python train.py --n_layer=9 --activation="squared_relu" --router_score="sigmoid" --normalize_top_k=true --balance_loss=0.000847 --norm_eps=1e-06 --lr=0.00649 --batch_tokens=65536 --seq_len=1024 --train_tokens=585700000 --steps=8938 --dataset="wikipedia_en"
Below are experts of layer 5 (counted from 0) of a mixture-of-experts language model. Rows are named up (a neuron's input weights, with its number), down (a neuron's output weights, with its number) and show model dimensions 0-223. Each number is 500 + 40 x the weight over its row's rms, rounded and kept within 0 to 999. Numbers have three digits each.
Before each expert's rows: "mostly gets" lists some tokens that are sent to it at least half of the time. This comes from a sample of Wikipedia text that the model never trained on.

# expert 91
mostly gets: "end", " began", " took", " built", " due", " located"
up1:514514437465437506475541523512451479486482492456472432486507453469514498509455501473582482434492488551530566434482496564537467455499472473519521555436498491488494517530472518466486456541535547454460527536563492489545405444439503571544549410556515541519539478472487492520544440497498523499454532466497451472525570499463505415538549475536557507465471510531521459499394444489448589503516493505492458495542485536581506501476467538466527500462504506505437497454499549487505428483562525451539526588533493505434510511400517487491535483568454458525526537520461551539476482536438500493572485464418575506496559468488514435403407542515525535521464550535554498484488528518545516465514
down1:493467526621428525457556469603512484482496522519499459496594529520546489498517477544522477455526421528502433450440461506478487536453514476515433503507557483452486445477480472538502474454531490488461512564430505469517463500415513564501469541490554506509478608468526397494538491512507426481467485501567444458532469582516587482502481470498502442475472475584534503498436525474508460519496488546465509514487488512566511519480544535537538486477453432552456461535512506499492514503513484481558518478609455466480463544519541477442425498544561578459427500509496521512496586516512499510461501498492526522504481478570538444505442462509468521498525389493509505503541487575552505555524
up2:522463541501538486501526485511508476476606481488505553476498502530531575436507530430447464533433466437504494559580547535537508465521449485503544487430506502533571476493531528517551546567445528483511471466461443546531571442568552504494498508560529461448530526474460454458501426453515495529546497551486481530532449548524501456530513542531447573479559504519533450499489537506424412514590447504481523438526501507391482513516538516515477465511481531483464532460509535544457550489556527545526495506465473571486547527539537532438449512471519446483490457498496506531505446445491497519469547448547552575525437434430496487522480449522518525501487556511546534385409465484530481468481
down2:475492556479436521473555501556561526509450488453503552490497454488518518453494498519538498529490431514448458581522489468668546482540490472455513561483453452541481464525501487435502582481474469481544435568504512492488428486566521490493521461519512448462538524521523417505507564550472548545490537490498460448536420499479508478543435540428537517447464495620485507498476512547504494542526450545514578544518481510603581566456455523535505453500541512468423503529498468511476478479481495504484488460583429542495517504540545481586522466529494455522531484520514454504423539421549541480461532505501521454480495496498494494484512499529560527543554498467539564571500485521466508490473
up3:474505482563489473471463490469483480543470478554475576522524444487566573524551503485483525508502539438558495455478570465485509498521411501475501573520399484552474530500474498473498474564529483520442500565546528527455475460393515611457505484519583520498481505470428431536481514443501530502480552539520451533518513488518506457445512508516523507405562475516499483514528417504482477516451538454539524561423449488567501482492586581487473501535520488497416458471492561503531507548477528482486488527490488529450545491509421508442514517525485531477512547417547465483542485495557509481510442487469433577456406466483551455496461465516563441546518487481479510443502522478579548475511
down3:488400549548577473383522492561462586500545572501494562475477466486509508474559505464523507406516549528469505563522466571464581484509467523544525483521535476497501523441500515535495490530532523451522503472496549488540519580447575475470535464504506606489529526507489486435481453437513556520544536480491434467516488508526417477565518541532439421551535490483506546533579482479508543493473533444482479544540460509495444517499598478469442464425466527455517512497477535484520543456477588522493472441465490518480490441533557420525446491496503491546466532534568491478538443553562499475541507461463477494548524547534570478497492466480513517457512507453507518451571512472460513527467
up4:474465527460554500518474461547523498448591533473528560620474437492550505567551541485452498472440554438509535554543516521527460440541508497481502496463592516489429544529557491455462450550454512460476488457508501460462607536509492457568520496524483475520497483519458518530537488553446508497592516510478498565548549530530454475473568471499472483506486433460476482494506511487470513518541496549447483487522515518571526547481439437464470462479519444468508475488543522517444447469515534502477500436474493660470544472463530515490487496477469489457506540505477519494387597499464461559517450537473529487483484547447523467520506540514539457466544458497486544551484472440552480442449
down4:518577497436507543540485504516468538466499503509521498538579439589479434490478567496590499477491463493483515601484547482510586572538524544514485448536461499479586469476500601570480473485435518484543489463445439499548562529547471495470513465496493507482565546530495466515501473499542424494493598519470469437556571496552437504448561472535501443503423498479495579536465559486491536482513442511526476496427528478464441481462535518476488546504533515497495529508463543518523477485468513456547475532517519531530397442478434514482573526552485438501511439478564495501470557538515448447505563574483535506478489499547556514513496473498507537493418518478491521455538505529493586522512

# expert 41
mostly gets: " had", " was", " has", " have", " were", " been"
up2:457536531541435506518514506523468492474501439469441544436526469463484487480457523454507477503431531529558428507502518562497453442517558494529479498506487528535481489492491494509524467513499549429521510494484585525576526532489536447511495487500541587559508512595516530484460492625464499576510457483558513504569527560488488452513437545462437519539419479483458490506538497511500477507525476531511419542485452546441508529556490534472510499529548513527498543500443473487549489497537544565533592517477514492613544419477412544477540452498604447465519508552504480516485528461555539471504501475564557457550557500501567475520544490459490481554483542540573476521498474544441455441541
down2:507511475515481557489492493510431493526485515505523512495460594505487508455462523568524509468545471539513475450538476514517490565410533520452492522514511482427481483437562534415517500528510458488462456501483539433482581552517515438458544447464492577488472513530469524438552432536492546524466449419517483525529525528491521492508544531499487479528464533464509533587520505420534492526433520480562539475461560483533454552467438464442467523595524536501417540528515509542425555462526423518452532459494479518504542468458494515468519495492602552526496547475585432483453518420406519459542483544565520447569528544430502492504525491460515555482468480460486514471484582521499524478501
up3:530463476502522515507510541483482474429487407511473464468531454493525543461531527485456514473440523543425486497473503414429509478467441525537528463545505491583524506477541448447479497457468540517500542483473519475510493568499434499545550454494569520614474458501572425446401553440474517535481426455516510515477523446414534520538512518489433535556540487487516542538446479500557536551502532541505500445504510455482443586555480541509469500477513492507545502479502460456522458539529536444563462576492457555473491499515414487455526577455526494490395479508469457464545538516468475461471559528457509481443521535454448429484474465517527464554542544499526450494479503414499519536502
down3:486468550540538522515437533483513468530503473487462473526544495564604438456465547499536508567422467521462456511525511455522419485603470492536473550446483456528481537506548469454475546541539468564527507503509492500517540612515419480467551510521519522477509457477499480440489458487453484522537441532433521547498477578505538460504437520475474534482562518534483498446419463526589439490510534462441445440465487514464496505601500484525469446433515497504535460489565467445506493503484506492548477498489462538403481544526478548506486555449495548537478510471491456561500459523503592525473617539439452526478515473487525503508467475576548517549485500413528499517513548537477525502482
up4:487501478533480471452485464469445489479546425546516511478492510426429512512429561475542508449466483420475500474581507531467485504513499530564438489525577531468529415504493494510493479514497494478465579452413479514523476505478489532465511528506487483582495422503486439510497554533550504561543520535502533523500542481442525512480485464442525528514510527425452433530502536490575534489508488523518458493544482509548493511556598453493506500427519510527564487472541442461475513525508513519566472471492565507483582499495511457498519503473568509426491520472510531547452527523492510530496471457460540413452505440621464508554489611549500499594515502446425451488535477445414431469538
down4:534463571491526438469534526481504426500460474547543492552558529449451541446460481493563513565452566433482488461473497483483465448486495535554485499493537508550467507499447451498449524544477555449515541535457424492448510454490485462544517482491430466549463470538517496485544541552496393416467542477486494473586506486452531546482468485532522499436480490462516500522577507552570552523566523549491557494482427498478501528570485447471511492445473510528422465471494575481521500556532420480487522492495498461505503516542523505504441460425372531433466451472517474508498467541461506494530448492445531536378504545462466518484564495442507540456477548485492526517481497530471483415464
up5:572487488525445490554521485503508565520594422456493504483553513497506549472536560551463421436452505513483488528454517484445516556489460523418515488501502451565491472502489465498465461548443440502489410509546508557537517430532513527525460443455553493552519460500539551473508446457537512508496520494570524495463471513403530556550503547496516557484475498557531468512454466420537426495527515469396437488492476478532575583514459555435517518508499580495515491474429508478467499531497534458503480509523540556520489502439466519496457498509516545506471483464400471555574438492539574524527505491493513482462517464474618491498496500482544500490478478496532427397473493538481492444480
down5:513474422489459495449517484504521469534493482467542511466464529515461536470591498422545504441531569489536450419458458515509516465499461562481516501571571426502466510541485468560455447513440566439503499524453559525470506500436434537486464570494459455456505561469520525523474468459551468449499537524542557436486505470594524446518493487536472502505464568397462509508524510460467444510515502476525571508578450429504558507511544485459506453527503517523504490442600469520562440460514454506484517501509465498523478452543505487529545482549516514483552495480501488432421543488468581499518418555517481492534446459496583522417539502500448464478491497441546468499462488528541545487558

# expert 122
mostly gets: "96", "useum", " Mich", " Cal", "93", "ount"
up2:579508437442511444457534380407525583400590448472482457458503481525498524524546555474492484439437532541536440465477517481505525484486595472489449546538544491477529512466521481436455468506487532538484550517451448522477543507499442479543495492525482547499516552460493473474435438478459538487472558571573518471488501566507518533461507446560541514491516466492535487482436521534481539545510539577470521546543480487549493488507457431534502480532453443473469466554440482545539502522431477465506498502478494562486481592483479546495512419479529510422503513549408484544452531516501468490529536503470487559480550503511556465519502502489459442555509492455443494518505432427467459471484
down2:467488486466533530545530512577517476479473468504466468453476503468499446524520523537500453484530629505477501551484479512457534511554583502558514536481488505511582485483470589496441510435491473532519455507514592564532528483444456482478515515449541491492527468474530564495456518572409523475475492502482502426527562520466481468424441406418578493517526492504499482432471503464534474461479537439538511509543428465500508519522516511471479475440489483477550549549564461518488545536429551572478528484456506487519450571491528472485480483499516506501404590519473548465541473518511464532535527549497445545476458511576546481498520465455503531568503523506430452440475468465517489379518
up3:532507481522432532487539492524511557456497514525494525496511532545505498480493506493526472489452446500568423423571489505488474560478566522480508485565496517492553454496600540442493530561470538436524492411514512552492529590481545572511452521450473571489468474496445410503507523502518584477422520554491565515473508448519563490503475507481411616478439488482499466500448588516490552466498509512540496506548487494547453506534495480513455500485551471505478499503473577522560387530516528493519521468487567528483493463526414513524430430534515580507433449531439511481472553467515566496471513502450467524501478482535495470521547512521493473485502465549474457499519574473533414440538
down3:483500482523564509447565526549499506501421488384481536505539495436507428467518486491522499573494444472510483494477538461515511457489525475492500506508542514487495545464433457499517486597533508471464481448438499561546485488400492524482456529476470511470563528575514496496467492409513546559548463533546580652470464438448505479540442459593503461394500474557534526531483492503464447519516521530505507567497510476512476523494454532517508525460527503464479613488602474555524496466465506493459549468518521525505475539465474561436500539524558496556547511531464515474494479469527540523525492578553482516514478530573483494504517458544564473486501457500484492450434500465542488435506
up4:489580515563536488482506412495521521465531522482472515488542531519465495468545508471497544575472579555492439509420478519588386525488444481568480454508490510501469463489434483492466483540524555499478474521520431560542485512525489536514478562536511492507521552540463484481539467497534501437485514492541475500517569506514473551500487479468455485447454510542561538510495480526503584491532524526456584539543532531473421580481513430487465477480459402475470527525554466452480524503420534457543472427500510541537499524501461545532496509469489484493434500531497444472493458418475563526469586572472459462461497492558521489497428546525523493523433510529394544400462492452505494443545
down4:434555456545514510488493426563485514461466485549515574461453552460549536499452504487528456547428515533501509526523496541538462488490462457508537564501500544522528571526502473578531467548473430542487434513481514474548467518508528547421545487522455472471458511503457513532527481514512549527481466531518525447529540464497447493435470521457533484476451457489513563554470403598455517536535519493427522569519516567467507505476513511549527469502465510492521458482450544518447457569431542429495461451432436518580539510453463557524533490486502475489526509461456441577568482474539482484531516462464478489555506571470433525553433530529475534549422481424503529530496557403510526478469
up5:506465471481491517513545505468599502445468578527509535496518482544518552477416500461524476514533522465478480431496542471556525502510564512496458506521490515512535550517477540441483466462505467516479462527419556560520545484513509521567489442553528500452496476483540498538468523520573418470514457503569509505465466502529523426515453464493432507513441448510422439474482498471517574498444476512490539552589463485492502561510501429452487469521484482553517584541484538501496441507511505496520569443509538587518498480521495518478476543442482558449513520441479429605445542520494510401582480529486552538539401495439509459506490484482476512546533461540524436433490420435510449553489
down5:420509505531503478498443490482523477551500511460588485532609467552533546459500565530476497511541426472430463483461557517502523518518511525516486435490541560573525451471503487524516525490484611457478508553472575570449437490495509432462515509436546503517468477493462434483432562459504450557519453540501407544527453506506540510535565491517486507463465575491489512464529505477496474591538450500600529414511477491498523509539419458493556456484491512479482457444507516492526496481587473465503437461511544482562519490574507498500455505470499542548473535438487459481604487478505442439445459465487504483469468500472524572502509504444513472503476482499492483451614501520522493462508

# expert 37
mostly gets: "c", "=", "|", "',", ":", " /"
up4:537433513553518501494473462437512486581517467419503513491581469556532566485480499439495530552486511538468528450545533543511570460538470478460531508629515483537500508489389497530494548530468619477461467545492480527472507417563537471527548530596528525448495533444504514517482522528505519520444480524491532462388547469515493526544466530541584432517489481485534486518514525488435453455523477545515476535550427518532556465492573479452500523422492466478418550484527537466471508571551466501470497437516540496487514505479463525495494536545492493522462495525490516497489480468485528468485451481482490538586530490465434539543480496485519532553540492513495450551406531525546453575537
down4:477470516500577554502449520517523580494473459439545491526485502538506504517437501543510464497482454463489504516520497510467480543490470533500502538473461560514527471519464524570544461516510446491537562487470443492537474518461438495494439505502539462460484471530488498582481511567489447463472474445516473491472475456456484483462504436472539478432484463571474463539474467579495540500462495432485510476509555518535523430510534525428514499500527491469485492505481509576563527565528476583469508574512468610502400432472534490474483502457458489508528549608498495454444498513462444427506515487505443437555546561530522507450513481463552548545575520372473471612506560470451506564500
up5:532543466499536535524475498463457494493486448550465574548462458538430483535465474488552511526549548476493533535525435486452526482453596482514509516481443510505467503437476541584458548465491487460496400525513516505549513480476488489430464544596504521581492500569493515513477483549505494469498432521525585505442516509494571490527532505384462577530429531464513510498403478491467484504484589496526430512523477419425564536463535507441520533518526474547473503513497477498492486500498589512482510451551484548464586529511453523516493539448504517546596538504492541444540420518608492527508512466505464582574478474511540499483513460480535535526523484568503482506514490511501526516543
down5:487474490463428439511518490474511519488499493592477494471499441528488532556468517488467520561497553538547515510495522574462503560444408502500430477414484482527545521498421408546532510485466502519502534489510518463447497471532516474491564472467586610479568497458495489505532525514461526550462507514434504531488541517424505455423457528483461507498536499514443454483472550503510538470525555431531473489561530482550514505484534486465431522520489516528463557538535502516479601442498435541479489483554544463497487526480572460508515526501484521467548520570482532531472514515521414478521560476538508486343530546475572493386531431494503540504479493502531543543525478493436511560497
up6:412536527503520514500454504470464524463506485510528473511472479487482480538509518475521485488506494437540469523473450509437574520510529437487527473442501560513486486528520478539417536420485500513474493531503472451567415539412472500508528481507471538533480413519521512443455540466446556472515460457529541487514512554520615453547482487522469517478578482439562473524535507509515499510499485571475517480548580501403474572482503577483501480542488418493473503550421454513565521580552573491586485520420460513428480484544523540561461461466504519493510528485516423519510542453568507502478493507555424492430486485540471455444440544455465536490505470495545491476552493443543539570543
down6:482489473532463441521449541434544438464452476435461554490496442575453477491428404441541482445502534512503495462505417481458444580472569480568518578531471480464554457541491510487574559477507483452470550549467476465475475497474459516561527524445523526507488484526467466516474562542499425514466507465531583512551442470471536515518541515503465467423510503492519490483546430521543539501454509415497470515488593469511502524533526494467513550435510439513498456471515506473512564470557486541469500443502557512429466551511574466462495497486492562514493532507502521504477538512484541523491455563510541505545514489496496544537539561463479599477460479479407564420493553491508458556430
up7:481475577451460486495542448503554495490524445483452521433434482549519431551530535487550484467485489470507561569467509456450458432508522567499588484506506508531537463529501548568537497508461500560542525385442442494536469421500525564522532492457506493523552531577517508479431466501422449461460475496496522467516588538457510478476475478476457520531502449522517544482480584475451503448524485534477432511540583512514502438551456460491570480528408444532435517475497560452481495500517558509445503533509494434528479509468496475494530479462511484498490573564546478443571509536527410522543514502556467422463461466540523486558516498489532540546493508533529491510472547491523575529550
down7:503538534468467417472470498545461504516553484483488561537460537442480547464522519519434516519541457521461492520468461484472477505437429544540540481509531566509520540515487529509561463514496463524432484480427519522479492509495542459457479481475536482526543539550451534543438567475519445490517471579520480511405506513479461442540432491484435456450482498577464496538571377485456487516498481564469483502523393473467515515446566500527474494471537513542456451378505509544452548550585483527556487526390490550539504506562556496487519575530516518497507540497466481476472512530550511542526513546582464516423524431461485483452557472452461453491512442477535476533488509535495503512473

# expert 124
mostly gets: "ver", "|", " |", "ze", "==="
up1:497545485524472568497488470472533503553519461508520490553498526462559486461559538511505427507569525496571472487515536451596534513450529437497454586560477584538557586523428486546466496473473485496399509455509476543466453539503557521465485386565537473518468487459502520513450439516536479475472486483537456423491536473501522525529472546451427453405523478561519453492502560495546526524551535527544506541480460529516532513535503475472482530532526574536472498480436519453498489534514533511436498492495442555496470515493460465493513474513469535548452535505467520499438502525479488517619554471510525504475473478462619508539483469521520536471558502535504410425471559537458466505547
down1:499558459475521561550489515536470522569499478428518510526514516453532516509551502514549477521446441417505590492527497573530533405544524511475554543544545454486477506455520439484546554547455497528450476476493469510467535512507521572426535488502468503421517551479565538430464499505567503475529586520491494521534472554450535483458455475498496486499503400541559580514562488531503484481459523508514440550529472475505509508570513516443483418453516514478438491477513493496555509494476475496536512523470539532506508510534460549512455466505476369495442528509492491523522518488477419511511522545470420562538455486508470501458430458464447547559432555491497498446500418540429479475592
up2:488412504465525581466524529587445532444475554496506500448542527530522452498570451543496519544520453460477470475533573545526478502539375513431456587462492483599542502481575475435471488494428454546449503523509492568517407495473477401482510459460487484529514459463580565432479520477495475480488509480530479468468537450489533482527525481537499465558564488521512456497469511445538556513505454480530544505509488468515555520517478453555540490532467485529564458498524486524507489498495509440491410500496464536483516591497524446505499459495447575465495501481486493545500499456480551522515593517496487473462531542508477573455596521513509448472575552530447494441457514498494458528464
down2:528485498537488452552525422499537452538513452504513501534494528489462440456501501561458502495462536488459499548604511488456505535633535434454435538496459453519558397459571481451525460489541498501492479496484522547461524500526560553560506547404502544448518463540483458512446437540480496439466503493577494453425513489496415513515553559526448502474440486521526393474481533407486524466446548510528562495461513516463474444471465487503495426515512468506459445484545474508593502445505458470553476525523454552508449516500473534555499508468506573553523531498492501445471550490524532453542500422522472530505506497514489462487484520550437536538455582519509551506488507563475505482504
up3:484547477470565551521516466518494514467478506554522564436482530495457443487533542487556395511565435511533433494450487454497473456530518468411524527523449528582505561526523546521466490479587485490460472453506481464552470480539516562492443439501519477466489448458485556473458511474503484537526384522579504534470538458468451498509492457451503453485447519497503494475459524586483558499481620525488543427550495567563482501486472531568504494522454490486558495445589489558527508551552557550551526512521486504467448481485449442470504457507541557520474550487464416503491421485485482500518468536450473574487472536458457469570460517491517515523502540465470475441445516541467465513497
down3:481558420489536540492561411525503603517437524474477496494502490514493532509554531559515489473491471521471374507497495500428488481485509568423601466523545504490498495466475517523555509508588476465528452511481542463511475488482466510447544445516496482573470471448473485549525526451559481495435504519514511557501564437480483457441503533498531508489516522504510492501582524550504507453556600509495479445532562478523489534547459503480526493530557476478490494493452477601473476479519545538528497513499498457539527532491518522500531462466607483513473588465427469529481490484525438506516418511465463525459598549442427547487466554487496435479608468489514459475495507472549537568522
up4:479536511478465469490486524421465464505541504567476452507399489510513528399491550500490497540468486509493507501518527515541488543540466483555478563539469559543498476438522515532421479539542545445469569443547477479580512562562531519529536483545508490616496435526462418564471452514523541569496552515552543512590536547502482462482480543528566509509554497507469498526550513514513470474527517551532493511554474523554467528516511485478493437498464442512425517555492461472486488513546474392558488482450476530520520458468467467488548529464526520598473462537496542464389526476446449426570550517459500462470453449510483450521462471536459518492522525493466505542547580517451516528512
down4:476509478519537520495437525448481442590489484397559487459443553511431523489577513456552499444532502464486544528500438555498516472486470456547475492550551562463553514458478542542508513492508482495496527503391462431579523528471512477508477533537511480463471544570552459473497482504558553480526514521534481448566535553436491482488559482509573493494580464442473547471462596544472565522487505541452489467497497513510514467457455436558485482549494498486494545457494483498484454509522517556514558534544551426436546576498544484493562472435555500466525525529485459442560434527531506479536426497478516509486519490505531439468494470555479467484468459487417494469569467475429582528469

# expert 50
mostly gets: "===", "==", "====", " ===", " ==", "See"
up4:539467519455507545518457529577505475544528539529472504550547481477430461498530516497519495543536517461548527509490532535434525475475487444425504450561585568472601499545504473546445542495509489468419531515413468503531488509517517580596536528531511470527465523556462491546469480520488504529526517453493568510482485575490480464501457506484489540420556546556564475466468453561528533539547478555490473535472571422415487520520504524515481473493554458525462545558502521430514438508536525532533497552509483461456510555493484492566466511499474415515490496538475463585477432447502481540492554430434495596439526515476489448451524535458463499510489514519445495514564515478429432493528
down4:509501474521529413496506474479536570457514505512422503512515464420389548536467488488479486450480583502482537503536496470519479484426423535448524511433447494564521550504552466539560480458537432565451469507463555504522559502435486476518558500517466515502486463514518469486428497450484469541551491404513489513489551520441521526484476454504547556513487543453540493431495529532506513448550578460549453486489529453504506548434467463443491433525562426578542449443499476470451461499491496489554494496444505515479478482591550481447458469547549510503498386479519456467481471507538454550469462424528531464508441598531420473516473461541520501465497497499508526530501490492453496507483
up5:510493497485532567475546559542496430442512411495441519497489499469493487486560488541533580538614515605505474472485565487524492506514485472512462488490555521553470518581516518531530501530505543458501436455480476504510513535566459509490477566543554491507493559520408455454584504459462533552543549513511523541489536525475489522444527489481484537469547498465573449536508541496487548439541516499489568470576533513394454510484439481527468560522508449488460515514504526491496455503468492466562503492443454428469589566556431460471591462535508483509514497535535521519515481451411450539497508423536557486480508481544461547509484484496403554545544553477508540494468505454525541482490
down5:495491452460461480488501485512511523544531484484463466484518499501559520513563481440476509475443517568458546558514497510525461558551503437521460464501536438519543422553509487452499514485508506546444572457437485519399608567434543506428445472476496396453483495561497506474532537472404482484501509526491475503509494499530476499436498523478578468502483489550532490495519510558504431496572540458512523538483560520531434506465509516523532502491503497444501504421464519560569509477464514459447516518488472566535521502592476519509423486624532459490489487562442498470529436491453500536493465506489554471513511495486488543497478561550441536526493569523485504485598539591511592480540
up6:509508554534436530467469486473540523418502524496523506497580504528509461498480528409460539498494453480444447433476525511555495470526497556498463519489548459532474473546550516476508480555459454465544447496504494485477559482470575625433429507455457490493461512572511493560434531504519546526435485552577512551491494538461480555487491492486508476441479560563544508518502418521479477551445436512456491542581491559456448500475552482565471470537562540557484483503515489499519491532485509514446577492483554478515543509548450483528491513517519447455515459539465523482521526496433513496456555425396470507480526492589459535549522561456500507567459425528459560437507508489458489565526
down6:529502488519508512509482469468484563502477540466530455464545479550518510533525515535533480473607514553514415463464502535492522461524522454544442520519567547457521468479548506469473586517531507487453536464514468437497594528434433537451521502505498513513463555563485511469444599492555556515530530479484539462489462492517531492523481497415478555526549525539469457497560531431459485464483420511467487551501525498484487530548521561470539507467510506465471524459477482503585487538532517528451519475440403567463467547560523518459476464464458498493467507504545417549540523580487463513589446438554414509470544484422541598507434465497448499545530541525535528513512480418527489480472
up7:520591537499598530517414412412525537490607483603468472540617551537515467465511485497465505541494498515496410459422535513461532505551559507452448476504506400569506471448525464479499524518538513501516464451494499556592481499512517521407495481463500449504526542513483546477467502543559520496519538490506507471514489461524471504480446464474398465548503474487502429498482577463565523451582488464457512519542488530521480510558467516458551510488464524512509566538544496536517457571529450549482468477478458516437506539455496474474516493495490497438461485540436444529538490476499501532435490486576504499541529568502524553464499472515447494462476514542525486512444495504559452501507
down7:487440542445486557482529445549474430493497513449433538501529457574484505476500489539587462563410495515498433446518496515472535527515516505475476502458439448482446406491565508533428450514572530457529509497429435497514515572475436522471537465456549502531459513524466426485464491490468523519518503498529546496510438545476520515455436537501492457414484449454567492514467486511510410475459522493514538485499512490530514466464443440546556498560487444550595483487535520498501604466538444481509477493469476520516572473473521469519525482585456448470521598507490497539481462511548437496615522497499493513461488509537559448465562401459497531554492508486521489478484521482517501518512